Below are experts of layer 4 (counted from 0) of a mixture-of-experts language model. Rows are named router (the router's row for the expert), gate (a neuron's input weights, with its number), up (a neuron's input weights, with its number) and show model dimensions 64-127. Each number is 128 + 32 x the weight over its row's rms, rounded and kept within 0 to 255. Numbers have three digits each.
After each expert's rows: "gets" lists some tokens that make up at least twice as much of what it gets as of all text. This comes from a sample of Wikipedia text that the model never trained on. Tokens count by the router's weight.

# expert 2
router:148093111143153099173067093096100178159087107167111059114130130162137098159140125108119091103199123126178111136081119112134114123141059114152088157123135161098146154147139142084138094162172148
gate0:123145139138193140167189098180139114106143126129124127136152131172088165137122126071125114145137146162139133107066090160168069113137153146160150092147164149088189116070139055130124097116112092
up0:148167137176106138160153098141054201104069086065127105082119076154105090133157154147162131139114167162159129124146134128146145154173141143113107115127097163051137161133164067100183149169085137
gate1:133134140116121119145090200221126135104142107075131151134138147117125092111115141126061110098176119082108066131096132076183110095234120081117060142196143155140148062123132148095100073123123093
up1:073110149120130125104151120150074063086121125138055222200206104132193110152203076118089187120123087133168134108198155087138092112130080121161124118214155144178122140065095127077079103108111132
gate2:197117107085154146135134139127159187190137124135151161145071105149163145120136178182100082133103150114048117118162094196069144150086136062132127108082122119117137100154134128096138100126145113
up2:160116152142094161127150154138137100165095240131140096131147140163145126133165204097103103064115103063120141151148146062158129082227116121139124179094096147084205120079113152097124149139166147
gate3:075147121110094116146087210187157178081106069058140154079127081132166140191153148167148151188135160139163136147132080142165120098075102164131160122223157058101099119141061086127145108112137112
up3:138116133155136125171160153104173106154122139129155064132132134149189111138117068171127135209083169011176112129137105230148097160119126124121158088137114178163192101166129122110144110145134147
gets: "| ", "ed", "(", "% ", " ", "ut"

# expert 9
router:077120173120174148106153118131136117173137148110104125142135093170085121117162110104098176186152091070109174102110170145135111123092146102122218172121136188170155195134057094095154114113133156
gate0:136130129133167121133099124153134094116120093098133154091063135110102146105118152062147128156174098110144136167095119089045093097127133141144117148078106111121093187112098088145138198177129175
up0:102066126120112112056151122131090099146139125137124090095125140167182144182090067085059193115059140163144129163127180154119095095156161117157096075078101138114174110156114039166134119218109120
gate1:086172130116122076110042155128130176129180184118188152057151131173156113125167139101123186124161152129115119060146113201132151087125105118125117093143165123139135163127108092184133153127132175
up1:169134091151101155137144066163121111146141090146117095110114118101097126100086083109121066074159114141113154126126152134129060069162164138177146131185078087109124155145120137140139103109081069
gate2:070105198141099105189105122140072102148110142102162123204170166193134068158077174093127127162155117130122187123141138117138116115126063130053186133148154108132100119139063104079116143134131108
up2:118156104122101082124203082070137172125115125155174101154171181098094095161137132132118127054124133158154141125146070093085119094138139105170083102125195136107098137117140150109179126143131075
gate3:093143163093174120113099152156136099124140141089164093122150049185187132108135097124167147136135095176104190163130101096097044086126061186094148130139161104169095073140134160142155171093118131
up3:137086088130076083177104166131159093081134160116073102108135117123140119117121155129147116103119177187151079116106169138207147151173157082131122166096183126142146177083094052102100137159170120
gets: "E", "2", "1", "O", "3", "4"

# expert 17
router:150113186141121174165147164117147097181130162116105130122144113087116123140089147146122061119127128064161142151148105077121161150095137162138113138122074137086096136163146129144108107100076097
gate0:056180181154131121129130129056127142141120108100112174093139170153166159191104115080145134149193125146112147117107109075076176147151126175126158149089084189143112116097127098145108088085174149
up0:161159178149117095145167092131111135151149131125105121152131100155131107129084156114122120119171109062174118115163132134143233185132187152128074119093115103106068126089118188116147098118098097
gate1:218106165148138121141093101164122087174097138138082170108126174069100189107164163052088147071160131109126109186150129079142116091136097160084119125115121132133134087145146133121096149063144117
up1:166151125136084145090120054147133065124153165091083144113133107137169128194123076092061148157127096171195129144048148165134088097140110160112128177109145143172076110149084072119118158123140153
gate2:127170073096120195066127129076122142114100067155116118158084118100172114143158137156096104120162133139058129165115133147107051177103125114176150139103165141153188114198130055073105124191156152
up2:111090138092158089138166096134121107156095116150120115094155135109133132140123135099108171058143156116128147113121167109127080116176083192123119165047052148165161137129115139143136143109129130
gate3:173168100102099145154129130088081123093130117163101128080071100147124152183116104107130171158060170133138142076119136151118105122145115156175148192164134122147132160132109166154087108144164133
up3:078108199138115101162093105098105057130093119179120135117105092140127114062152099174118169108138150094160166155160153067136150137111129076124148111145179092113052131159163175119100132113153165
gets: "s ", "es ", "ation ", ") ", "tion ", "ing "

# expert 1
router:114163177109106090134074133129097118142144154159175099073089171173107101120159080146139094082157122120159110174076117117142106086107111079121107171097125160141142099096097089119093086135183103
gate0:184139107132197099124065033146153143079150108152193122157133166103191123103087141146140152134031105127159113158132099175154102108106181090105179164125086072148075195138115144104069089141160146
up0:133167117140118144091102103130144120100143135134097137111093083159077098145103124165094179137106123151158129147127139176120110146160134134125121103095155146136102091174115111114172182126179134
gate1:149121160038096141144036148139126132126080132131059110155116096206110109132159119156061124128101146110100160114090157148101159120130119073124153113057175093168146137137171155187119157137068075
up1:101088131129158153150127144056108137094145157111102099138092133099135072107083028080156084183131139192089157122132105121152119089121131130076167123142109061077127101118140179159136141056080146
gate2:142138126139072183133066159115139067198098152111150097163144103079097141100144163169112168162157163180129127190099137098125139133118157121073111120126113198112106124169102138152144074088158183
up2:160117021183120155078121089167134104169141128153091138123065132145113112126134161115128130160084133125137135133110107120174141072125088132106149162097096132132123182163138165096240126087141145
gate3:113131196115152153092042106125113119126110116095076168088140101120186129053094171090140149167105116116158108114144079087135127091165130126080133186111172109151116158142068164075113172159148162
up3:107110150175165106130143116129139140153155079122172168084130147106150103129139102158042186104134108132154127101102150145158134124120108089145098167164189139144110150136150115151211130121126152
gets: "\n\n", "of ", "==", "for ", "at ", "==="

# expert 6
router:109149131093076161155131143158106113093086116073120164164163132139081160151079119122114180116134160122175082165070159093101101144106162113151176114139087177110176097097125140127161141120143076
gate0:119083102130127119115108131119138109131166116158100102126093126116101115163111175056160168140142146104092119152097112107052103138162193096110162155142056122157081122097112126109226059083155102
up0:152150148127096139141163124100115156126195097154108111075052056122104131094147129150151163098150049130089107080129144160077136155113107114048125050172114163175104067124117137120096094139108108
gate1:118104073127131078108095130171123115100062067162169151079145082114105164130107179142100153150082094107134116142173143118174117099114176151120160170124115134138062090116154146120154131108103115
up1:131074142106097099108129117127057080101098061119135188104137084107135126127216133144159113136139148149119088161130147124129079142108135138127146158157150099146156126120155116189172110139121121
gate2:131177096153160116054159082054164116153111158109174150114091114099153168065143156182152149102160121102106115150187076140137136153220183140080103160109171152162192166095176122182141099150158163
up2:124168135138160182092163112108119108099112141085107095094128119088125073146110112201105152146106130113138138115179135161167103075149175077101074103130138166158114093086146109138138106194148220
gate3:093075131101068127140108145140089167130105130069123128071144183077072178128125167105162128116100099093138131156196127105086117143181137120152142135084122169128117119147160112118144082125083129
up3:154070121094082174074105104124117119087141135133088098133114094128122184093135162129152115162126170082082213134124196141117139115080164152092163128171108168154197127150153141136147155126132108
gets: "al", "el", "L", "on", "in", "u"

# expert 19
router:081123131133090102156170062159102145110112122188101094162133169115127096076101059088083102079156100192132087079150147156118106059144131186100122129145177102185147092186109172105151123196142124
gate0:123149124097183096130128091171118124161110095164199143160184162117106144182169135095126106147149114076134090125159155142128160114131130177186164129125124134075138131121155155148089132113126071
up0:151103109149143119105107122145179097100174169155082168125078117140118176097109139128111133147185136117118143123100136213148076146119100075186128124142121099104128135115086146158110141105080124
gate1:112150106156205107157118087119141142149156097097110153149119196110151180106112153063097106179140188188110071079165138122091154093156116119078158153166170098027075102127132121104149082108113103
up1:136129109073139094141176124171106164149090091106142150090144096164123169182116095121084062141080134124185137132125078095142164104129058148172081080041130149090113185173155152139125119166102139
gate2:128139146160108120141079101156162111167080139202126058179175214153180133125153136127080139142109133080118114155171151116125141181118109165128200114099109122168052141135184102158152148095063108
up2:159135149097120122156109160043135086121152083130124128145122131144145148098130151097111124152143131112139142173096137129130082077065145124126135165173154153156180160143095136162107150171101127
gate3:138166122124097124163143160119100154111104127078145098144163093156145102129132140159088181055098176105180139126199157110106138076173176147200123111112213110170125125131108177168119177042088138
up3:163125178079151177130117145104099124126153126066155111179137150072135188099125100146090145125077158154140105119153136099102067119194143130119142122070072115140123143118111106131148105116128130
gets: " ", "en", "in", ") ", ". ", "an"

# expert 25
router:138138095145148110136119145071129171115185106127126185122134131130136096115137134182102099079053096089145195105103132096135131120087121076133100119173115120111079079134129181180141103162112095
gate0:144084157101181109152136104137068060186123110060108113118119189155134121113125057147090136155143159091095049151175155131160145113104110148144107123171120110079048126124111116153154147128118130
up0:024147133152159147130110180091138149119123112099118117132164124102196070129176090147139096137106113072201145160130088157103158111108118101160094125112186136104144153139172156133109132107067142
gate1:117113171089153111135052149151084112130170110145138114125173135155120159116101142144077114128143128061069174102148169116107174137072119160109170166213134097161091107089120126142100134084112136
up1:118118100092100117119180080108129115126181161146120125119062108100122079119178198097167106101146163155112154109098115103142127122136117145121177106103121117134141108103135088135160099054117167
gate2:119153043158161120148088149147101070085156154135161146125167165086124159123159131113140075202112144195131097177126221169156172114118162138169130159157104181116152130120120123152125141094135087
up2:153145152171138158202125139139184142185109095131051139108081111146128148131124115094174138106117147115126131127142067098157145124110066093068146116108145199147138173108147149109097091162118118
gate3:121167208106160096160122133147133144164148110070092134070085058183177116103138120120159103154106061085183186100174123080094122108120159121159134114135088150144120134130188151077162122121125128
up3:093138186132130158130088203163089151148117097093121136141118155094165179136155127089081115116078088112203110106197119128099125118154139166150105127157132147111109174089136150134139200113100177
gets: "| ", "; ", "–", "or", "sp", "anc"

# expert 27
router:115150177132118070116140142091169125078149177110131147101120108114104140142198109134140135113160128095106157105146096109143171153139107131100122127156102136144169085132167116076102093141083177
gate0:117207121129143085115144132131160181168100174165113182132136090174157118076125136153111134079140160102111139165133082081103209129121164132120114146135083113145140104119139141158097164110118086
up0:091201118084098126115101142116139133169174152144110099161111159148100077134164139122155096067137119122109134133132180129113137163082108110148150101124193092103084129136131141104125163108108105
gate1:105123099095110118116111129091135114144144129106148156124111111101089148136147122120092099113082146105131143081135162129197124190074096133122130112103122128110043095121132130123099146153130172
up1:090124047135165090129091124127145116113151154098155146186153122118187088152158158129111131152167135106079125117075099102144154146177082159150134147130105156095137182151138159109178098124102157
gate2:144159142152136088141113215084103089151128141098152065093127163130066053159131101127150176141091107090161104112110176100151092114075141105093129166162097176080124093169120095109134111137152181
up2:163143170132120088189175110134132174158139170118097101159137097144112186153143127128173120133128102065155164146139083088174078196073112105128163100166159145165126165079131115096132080118201123
gate3:126101157144100115101130145094048161159101147120126096134217128102105183060175162179092160143096131121102120110108117077141132092188127123081132142164131121108102088055160120129164062083154129
up3:086105237171146136126099155095066145163117112134154120135137147134121094109138124153061147090110161146182077127132146179099159106136151147198144116111138180039105080104114153126160127132160183
gets: "B", "==", "The ", "== ", "===", "b"

# expert 11
router:150160198129171092168119110159091102166107120098110107121100126109114130096134092092109092136196108096076160174125140147150120112162110150079105128107176174094087151123113092142143155139163086
gate0:135102104120141136090150156118136143145152132078099106104208148152156089089148088152120098115130110102146075161154075149139110130143109088132123143178117107141135113153091093171122117117148120
up0:134096108147126140101064091111161113149187087115129127108064148145141164149124076171174130112122116107079147110126121114114129139136159179178168116126170130113152206142111088135161124119102127
gate1:078165104131169109108088112152164106036196185148198144137151148093143101099095095131182143151148119158157165104099110118157155078155134098119160082096111151112132117125223127120083147066060156
up1:083132113194162123148124104116074135121076173074092119114157157101118133114076172141119175146165102062098146140142175140107093101099126135119082160187127093136069136041135081188111131115094075
gate2:100149130124119132152057069162107150106136113164078118156084128079117149106192118067099104077143109103133122119107165136140067126173103108128090131137165106105107180097075134123150109144105095
up2:153134181102134107160210061143144156061143182180127091122142170193124177128110130073045098173082142088077159072129187142146119183106086126092152143167082106149168105066162142126105097174139163
gate3:153158080100076088081163148131151130157114167137126142108105151143222092109162148060130182158133084143104127149156154060153106135131121141126122159097085118077098119153061113095099227152115124
up3:179080114103129164129124143085084156135159146186138196188092074165147114199106150160095149128132119105182137104086138171107049140130168144141119094122137128139154178109097144155120192153123188
gets: ": ", "0 ", "1 ", "3 ", "2 ", "6 "

# expert 8
router:151154194079090158093096121080083112098142146133072165117121084105101106140125104104121154081099128159148115125082151110116116162155129119117093191049171167082136151131110180127121149117163168
gate0:189108161200148080125119128168083100169159123131051137162107174121174121159156100139114220121113069108179074092150121164083139150134096180116187095061113124105133126149170203104111134180146081
up0:180100134099119140092186113150152082127165126071109063132106123161099114073130107130114121107101128157120135166087157144106175088136127122120081090161115132143100086094148122137195092131094160
gate1:143162123122138175074155141215080130184154097195105113086132113064149157155120177129073107112177161136136143091131189152143158130122130145164142128115140109142127158170118142140178094093145149
up1:164144123158130042107122110159078082117143055160114078092154148150168145133108171116146115124112145177121093145102096173140151173102110169124082169116125069156177191163169121148119149141155111
gate2:176084115178149097075157144160155127158138109129171123197184099080082086108144150146111131139135130143170158116123180167111127092139136098099096087166109098169106138138143036168131168192122153
up2:112182137105119138168088110083122066118191138162168120133132130149149102152174184154134185150092147090067132132128113139126151086101097151113159119151151110121176171190144196134133132143081168
gate3:148162149129128117188148136103072142116175096099118139126096088099146115103109144129116095093133141115088126084205096148140180163097145071139125133083135127121106088111150120080116118131112109
up3:115185070171131102196137141143106092185068157161081106190100130157109155098112101124165100098107098127097120088154149165129106110196160128115069131093137096136088141137103136138135152185097139
gets: "s", "S", "p", "P", "c", "t"

# expert 30
router:161144129117133130193142187132085139163160092081109169074133136090184096149157130185103104138150155133144146142180115120111129166170152121112167175094067128089130125127115176114074148134161104
gate0:149114140144185094123184070109069152123075132125139151166163118138169116119158086113161110156076102163137097149087169077085182111122130148113143118113166148191081134183067160112153069087095081
up0:166111126122127090166074085145166119132113105127143132034142103102063079111113165092111150124151101108129106112125080146178144156164166141083159111159137136063112086114127147147174105163083171
gate1:117124123075079100102093095123134134083146101143102090135108160111168150043128138103097186119146133046134128159107114148101097125177130119093144157123090137092160146113096109156152046129084123
up1:170128196164126151141125154134131123133128125162160096141136087169144112183196097168104105106111135127100162125172097106113102109185066108180156105173133138145108094174168135113066131173163173
gate2:077147082085191136129148134077085132171089093037156089172140139112141134103152114137097137117028151158132100136167174154149161165121165156129102171136143179066094144149154116108166141145096127
up2:165129131166145135161138152113174107111187098092106132117155103103065145132080115099147183107115081061098148049118134193124114180136078143124175159064177130165215113167117125165100099116116114
gate3:143120149100144194131166109157120117151117156092190151076158162175144137103171155103115097133144159133069172111109155105201142142122121133139117166135149163139132138119154129100135112126118100
up3:109149107154152084112149154177120112123079159125109102126115072110134168122121129137128119119137158095079098147110132110134134083125141097095093155111174117174121110136075107143104126134138170
gets: "\n", ". ", "201", "\n\n", "200", "202"

# expert 24
router:144123099161186120130142093162086129177111138114152136121129142171142172180143129179138060135120114098102081091110158192102151103105080099161141154074153141151113088084134093100099162152126164
gate0:154144066141107160180171109173084159147148106153109136101117118116132138197118086174131185101139073104090062146121162144111118106163138111038162109105095094108130092091146114144153132158097162
up0:194131134151168137142084197152144165172114111138181154138070126086199137132064146099179170159163132181115186128082126112090134124105113096099077173110152113105073180111121151130159111156110113
gate1:172105144104036160137179167120081118140161117123156047097158140162131117139133121149115098116096115172173098154102115131138089140089142129097127103148079160128166086125107085070109095077111093
up1:133184120143111201130135105147126073118170162135147059098162143155118127152133128136201119107125148127068130075149144107153154106074132099126118097163120113197131073067096135103137103128098128
gate2:191139114117129124158149127117093105079146173112172135192098158123184148098190126093160084167154142154203116099145113098154167117119096172151090151144124136086091058148128181150053119142091095
up2:095119139140129143139130120145118120094139173138125139175147186190174111127098184133135100173077187090184120123164112117149078102089140118150112151098089095125086157122117165126101147125074164
gate3:147088149115111178072144169181195095154137169112123098077082124201105128145104106113110162134130111117142112139108092130046127106197120121137169132142108136108132086131175153181094103051094113
up3:097143112091150106129141123146160129124110136181110169234160163169168181114147169108100134137153107067154182121130165110106114110180125150073083135186137135141147159086113123133099173121118141
gets: "g", "ag", "ac", "er", "h", "at"

# expert 10
router:159139098154112167142085171137164143132098064092092125136145136142161091125168109110092114089158157132133183132179148163122094154152152137098110109088095132096142126130163117077126144122177136
gate0:191139165139148139137116187166109098112105110104091165158148174231105114150098145139129181158202102095186132167104167083148134131169124162154112135100107086145093105125101120122095142088123113
up0:126158135117205052117153146186129132150149127144119077152059088152103177158153115106153130105139087110107081123117128130133120160119103147163130108158129125091080140161086056093137126142184158
gate1:096133092114197125053167141154171084153168095111142118160103124172147159131116143115132118106158129105143093206169085128095127069102135165116121067083165137103094085106124091086117099117107137
up1:108132134109179177158163155109093121141099147164170148128128166198159062177087151128103155152106136151175133161139158173148147151060108153109163082108168134069112132091051116132113134118153138
gate2:107082074172127144183125104117127173168144148070138154145119083118127179143153075122107082152110162165097173085190144098119152121177109141084179118118145165127131125112082140125163071092146168
up2:199085126133140117094153072092107216163169099121121145112187124145084126160085119089119123150142173167152154123119113129083172102143178099128150117116135092089137052128135147115118099141103115
gate3:200165147136118081167110142131081118140120112120125153157077134197074072110172109135217189098140092112129096175123092139142108122184090186124178117127131150127108115112154131083131148135164082
up3:117101075116128124136182126135101149182154142143121133129135137126115119115140071127164118128122115096155102109110079183143085120107152115124198094109104134138204138119093131165133111146138135
gets: "st", "b", "et", "k", "y", "ur"

# expert 4
router:100113117118182127141156098056086108083151151128089160165159085107160094106107172130055097133144124053141125074106134133137112148098159157148127149120102131124093140174121149106073186173126144
gate0:140157114180150100133189165147161149165121176109093110158162161102115094094147110127173118104141068070100118059132088088158139121138188122095115117129162149111135102156126097149126152134101121
up0:160137125105151106164205138098130106190098176107109132157073138173174103123122129173129184151125131120114096061156110137144148151122173136144144100102122164107105146157107144139130131105127081
gate1:124120121157162155147098092155095163090144143105120092074120121068203164124176143227120138213103061111142072140090178132138116123124127130099074133118101068119139172172111130118157124153167091
up1:106160168099155088103088142119137098137090105140153164150182172122089165093094167124106122107090183106099168133080144117140162093112149043102186087087155120116159156162113177111138123084100161
gate2:065101055125144123165160148097137138098120112102117131120160068119135122137133144168114148113131136112113105173145142117099148188126152083123117086102104117129026165164108133162123165166107094
up2:154137214087127164104128116119164049123146130138112095167123128115147086101155116163136111166171091083139121091168132201089096096142100152152147149118165177151129066186090169142085163145168089
gate3:130153160119148179140138114128085149140121107159106132115132151168090126159211148110092146113154110151099059159177140119156124155123150122212112149097134182091139087119139117150092157140104164
up3:168145066121139169135178138139084108134103146102090170097147189144104070159198170168127163128139113113135109189128111092064109153135139133123128112122110116132120144110166116118173084073114174
gets: "| ", "N", "se", "0", "1", "4"

# expert 18
router:071160060128115177117112105100169160094139098133125152085138117121106140103079113136097162154103084093137141143122173144116076125146084078155075110122134153197108149103135129095063091134115115
gate0:156156110111126118120185103159136116138112088200146175114119110171166062111102166163087082160129146125105153082122129121095188138134094168092138113155080096134085130143097131125147121112135134
up0:124090121163105141168131108159103184152098133068115115175166091108179099119119103113122135091098115071164109166152169170136138112161163116204124072090152154125158184154173116164158102115026121
gate1:129177078124130108081152200161141137088090160144141126099151161157135118136094160191097126105158096117126186158121070176056085139113141149125090105144114107119109116169107122074177146149130056
up1:097091132165077070174164126140104126166089140117105124144157131147066130188091109120125127144145110102188090157103086173100044153096103102135160119102101118102068057188159062146158144211073128
gate2:167127113109122160197168104127081120088117141099130106159117129139155110083161166135091098124183129106124130185123168152102126092142150138172137170111122062095115158110163174167100130189165160
up2:089123187113139121152126081133117188127130102122128167109093118160115102164149126124141164073093109115107118170130117125113136119082136190155162100139067129117139173115190131111169092047134158
gate3:128070099130181142184131120117200144085147131184208119111090152183089159105071129096154128138174174145064099121127144130171160137100131126136116151109124124105089067132193095086148160182137190
up3:136158106167127173094141116167230110167176148137165078150132149135115130187146081104190095116101073104061137121138114086155136161138143128148140125155130099120141120115170146142105150107179062
gets: ".", "K", "-", "G", "M", "'"

# expert 7
router:129173153097117109142096077130132142089110174138118108066139143134139092159150086124140122159169112127129122172128135110105181160156177083131145135090138180166092108138141126173061087139119147
gate0:132117112091112165121137171114110125102118079074151157128075133073181112206132080130090129135129071141094115157125092173106153158138102121203168155070137164119138132138116129169106129152103125
up0:145074110129119133191182128100129086125126176156114107070101123137097213139103105112122131122121200197076122091128125132111153099158080140107136068190131150187148117129079049152117145111123129
gate1:082119122147148130144113095206145168092121115057180109174116151147106130099091119048113120107127069120077090179112117116060149126077106116147162161135081111161108103106120181110140122060139135
up1:098101118134145181140145071173140063135104154123090109147073126209137162117075167107095163140122107103161131127186045138167100093141141131091116147111073074130163113038127110066128197095146152
gate2:097174182162122145122072150127141081137140097148159114067097120105080171096147108200110125086121100121170206132121165125187095168144133102090157159105119098144139139138084165074131146148130118
up2:061113171159095113140104088128117150171123083131116172082113118150174120120058102101131101123133191105137110142154153159127181102117142071155114122116199148044104140104147117120099173135076150
gate3:062107091123212052221178133133178132203109195138147097115166173115091106139147170122127082090128142152127171099154142134125165142125141160134119086131130171171160129151126103077117160178142119
up3:101163135163146134127110098195165147168178104139165109133097147090097166168161166104084193122104208182164135176176129107178127118135095190177177075101110143093116125101159123098132077081145117
gets: "and ", "a ", "to ", "of ", "with ", "by "

# expert 16
router:128110140167079076155135066085104170108164116090141155087120142169152071124128075150097122161198145124119140133114150088147094194101147150090137157102150130171099118173125140123115105111155123
gate0:176111123140122105127124105149105112143160090046090135081130106132133147086152110066120072142120110121134104148095133151162167070171133146135152104177101113089098144084143095123150159114124120
up0:103135131111095157097131081115178129151138133151160080096157110102075136177137090197154159120119169088136085114194149106086141094082137168138116127145098129173136077125207149110132100137085194
gate1:137194078105138106158107223159118093171067192162146130118130204140128154063138102176116168105099099137131175157099161110109101116052151170133099084153128145099170134119131102145089144102177106
up1:116188134123098100151126150090167133118079141142172126204080148103138123146106181134101101135032163079146145113131090162113133104090183146158162090119158131142116139114155127091107100145129069
gate2:143106158120122126162128089197137137103108127073121155071140122113184089114159146130099169189138145119135070107116086115085171153106132125116122081144130097165084072124177193109167059070166094
up2:066074073136182206123173135108152138156124176126148113095117200133105148130154143063158139129127113098113128157154145084108101123133174115111173152082157103139085112159113123095166115150089123
gate3:157114059138121143206139184162128082104116101185122113119153105179172135137207152100165139114159157091120158061098143115150116144128112098142116109084066123169158156170093231123158086191146127
up3:099139120127132139138136086124117101178103075078126146132154226186188135128110137108166181147156099108108152075098158095122134104151065130129162081098102132185132160108195133160174130127137124
gets: "- ", "6", "0", "8", "5", "7"

# expert 0
router:103088162125104131078164054113185192176112159094147102084119078123150101144096136106129186102090115137166105124075113139144081161141125163136110073154211117114115136104192136120031125171098121
gate0:048153150065105186139130162162157098128099086123164148135122139110123100101151125102085131181139073053093058172080139138184138146106139123160103159118124101126115121151155176129180064121095170
up0:099091205109066143154111102190117149065124120129149137102169134073078088175167150138128151193114175158128133134120115170134095128113144037114112153116153137185111140145158098111097181164166123
gate1:073143193114115113144118133090156175129154129115091090080126151109132111108171159062082101115088154139100089115082084081127140126096120066135110125136128158089168132090157130134146159155117185
up1:139101147134132109132170128115103084111102071142131171078152086171135103089141160123173119152122081117122179152169124122167193125183141163097132076143161158204137148097114176115091113158188080
gate2:154154120131140149088103096139149185126119142159083175094144174149068132139108123121062119082165114131162156143140155123150109096174130111148139088160255140135141111118161149187114168097147056
up2:122098151119180090104176122109088124141143143101109184142123147091157145139147146091115109124120114122087125108111148100165076064109109187125156108135125099117047097186118146104135151090091139
gate3:150142111147089129151154070153152113142059154065082131168125093097130138140170095124155080126138168114146067121180174130168108166092091174161144099085134148109076124133178202077138110135112127
up3:163154161136133120133171105165116120160095133147137167127095163074117146107127102069082116130079075057237175130146085127115146096076091105130101079122135149107163125106133080124122141125111131
gets: "\"", "was ", "he ", "He ", "also ", "it "

# expert 15
router:119158141134171071139194118107206118169137105106145137115126108163091093145117178071106155141140141159093112156053115112180096100155163112093091109078117079092152056141133142160174109086072089
gate0:177152145134126088152119097143184116106131136137178093100131066093096143101069083144140125131039092075084099162156134097171116189185102066106149148180138136117117130139127103156110165080086114
up0:140100121149098128129141083110135212175104103127097119128146124094072178060098135132154153087068153129143064098125109147171137130174114112104138100154179151226066207159027141104135100111117125
gate1:166109044182152135126169115110115171127109161079099113116123101153091107123150106091126120178108148149159132130161125122094143095085102186142145144179108166161153075181126145092122087141125099
up1:158130065143106128128092155157116083173112143072115109126163169120145143120155094160170093078130109172046090119095144121095113179121143107127163136134166093096175159177107094099113081142160152
gate2:184135101083183147061049124130127066136146149120199084110105147166081134172148146091138079065128121136232124142144092176109064146124082131131112110039059131076148067095108157183127131117162094
up2:159142151151117127119092107125090133131088155130156127082168143121157164137084130128141161147158123138117173135145122124097164132132119013094086091070191136092107137121109109146094162124138113
gate3:095080192120133061092124122154102110167090124115160112067155071176177102119080105136084160076103125102134143045145143174091070146143132149092185169111115116219109128151160134182132207075151129
up3:102155127119127121152110089095133199145132139161070080130150104096121105160125107128100124192087179063163145158134129086101102078112140133126161143120014117128092136170131075121123144088107109
gets: "(", "i ", "o ", "a ", "an ", "am"

# expert 28
router:129126107165150173205172160140152101114162126129131117135154129116123177145039097142190140082156108071050152100119085096105160115121121120095097173144156085180136160126129084102174149149156153
gate0:106168142167148153166163154149147114109189140135153105128103160134175121085131131081067139139113103114150098154155136115085137131125174142095152121131091143152103094129122106123116103080098143
up0:180090205150094128153125109166125138083130139090156111154089194199127122118122145181119119111138142122113106062121130137130174171120176167114049133133122152145085122143074115115092107117150091
gate1:151113115140113085120163104149143075182148150110146143093136144179163158161099197128162103073087123082140126096115096114107126131154153122161121106036203110127143140200142096141126161102147138
up1:144165114135157125101180143126138130166120096033093140145148144166148088145179063092144119128127128126113110180087145103070179104102128145160070166058143101100156136161125142120125117071103077
gate2:129142131176122077097075138140092118099097118104132148126142096140065105123080093161122187168118148085126120165097106146085067126107105145182114117142108145137128158112130089148130129125185186
up2:142084126104111152079121141137107096165107120081147095116096156188170141206166138102131103136122044170149114114048209113122154081197106175119139105155136123182126101136125118138100167126166123
gate3:102127100080125153142163199117124154122138091193139106083141179126133116132117143164115097098108159138173156078168122141175124084110158090169167191116090142156088196138072144163171128122148096
up3:156118101113087091130100146151141079140118109127111117127151098150157098178119139096195114106145180112141140191119124087166147134129113096210083095137151112124159172171160164138169169096121143
gets: ")", "\" ", ") ", "air", "tor", "ic"

# expert 5
router:094094155168094100142155124136128140144114197086100094113073140132136104149111109115126144157169137185228135135173106144140097169186118141152149080155184149092113140103160107143116114136114155
gate0:151125077110128112132125157105127105097158190105176168153124141138134145139133086167179132163149106117079101134096158086133102120118140104115144106164126193118125138085079151142131169121060147
up0:140140116128138055104113097127091101150141130119119188147134189178146114153050123138150184129136153144124098120129112129102126108100124094116126168015159151064119091135130173133162076056154116
gate1:141131176184127085136104148115093123119155075037141148111077037166086110146177176145152122157154146069169102161095145124119133128153180130183140132116101131137096119122090094081152071163104090
up1:118098174155129173089114148171151150160088180176121159092173112133159074144120068122095153093089135124103142139140142167130138065093058121131160129160112111157177125118121174133062052128140110
gate2:126147145066118121089215139145104194128171167120149134115153111111139155121117117136021033132094135131177158143100161123139134173122210137160122135128122093185125139090160122123111128102138127
up2:140133092134191118176134148109144109140135169087100142129174153147112131151168154101141124164121101110129047149144086076136180146102157087128086139111091149175117163104132119115074147107127148
gate3:088148131095151109080086148102098132087076142112105099152123191111100160207103085060123132172163166130132082113074086074087115139132134079140175126161131093128114100133132150100107106093099111
up3:174150161147120091165093134085123099118152109106113173156154117186064134153092148089154118044187136168121125081107135098126125111108148191166145104112138051137114150157038112109071137154166111
gets: ", ", "in ", "is ", "was ", "as ", "In "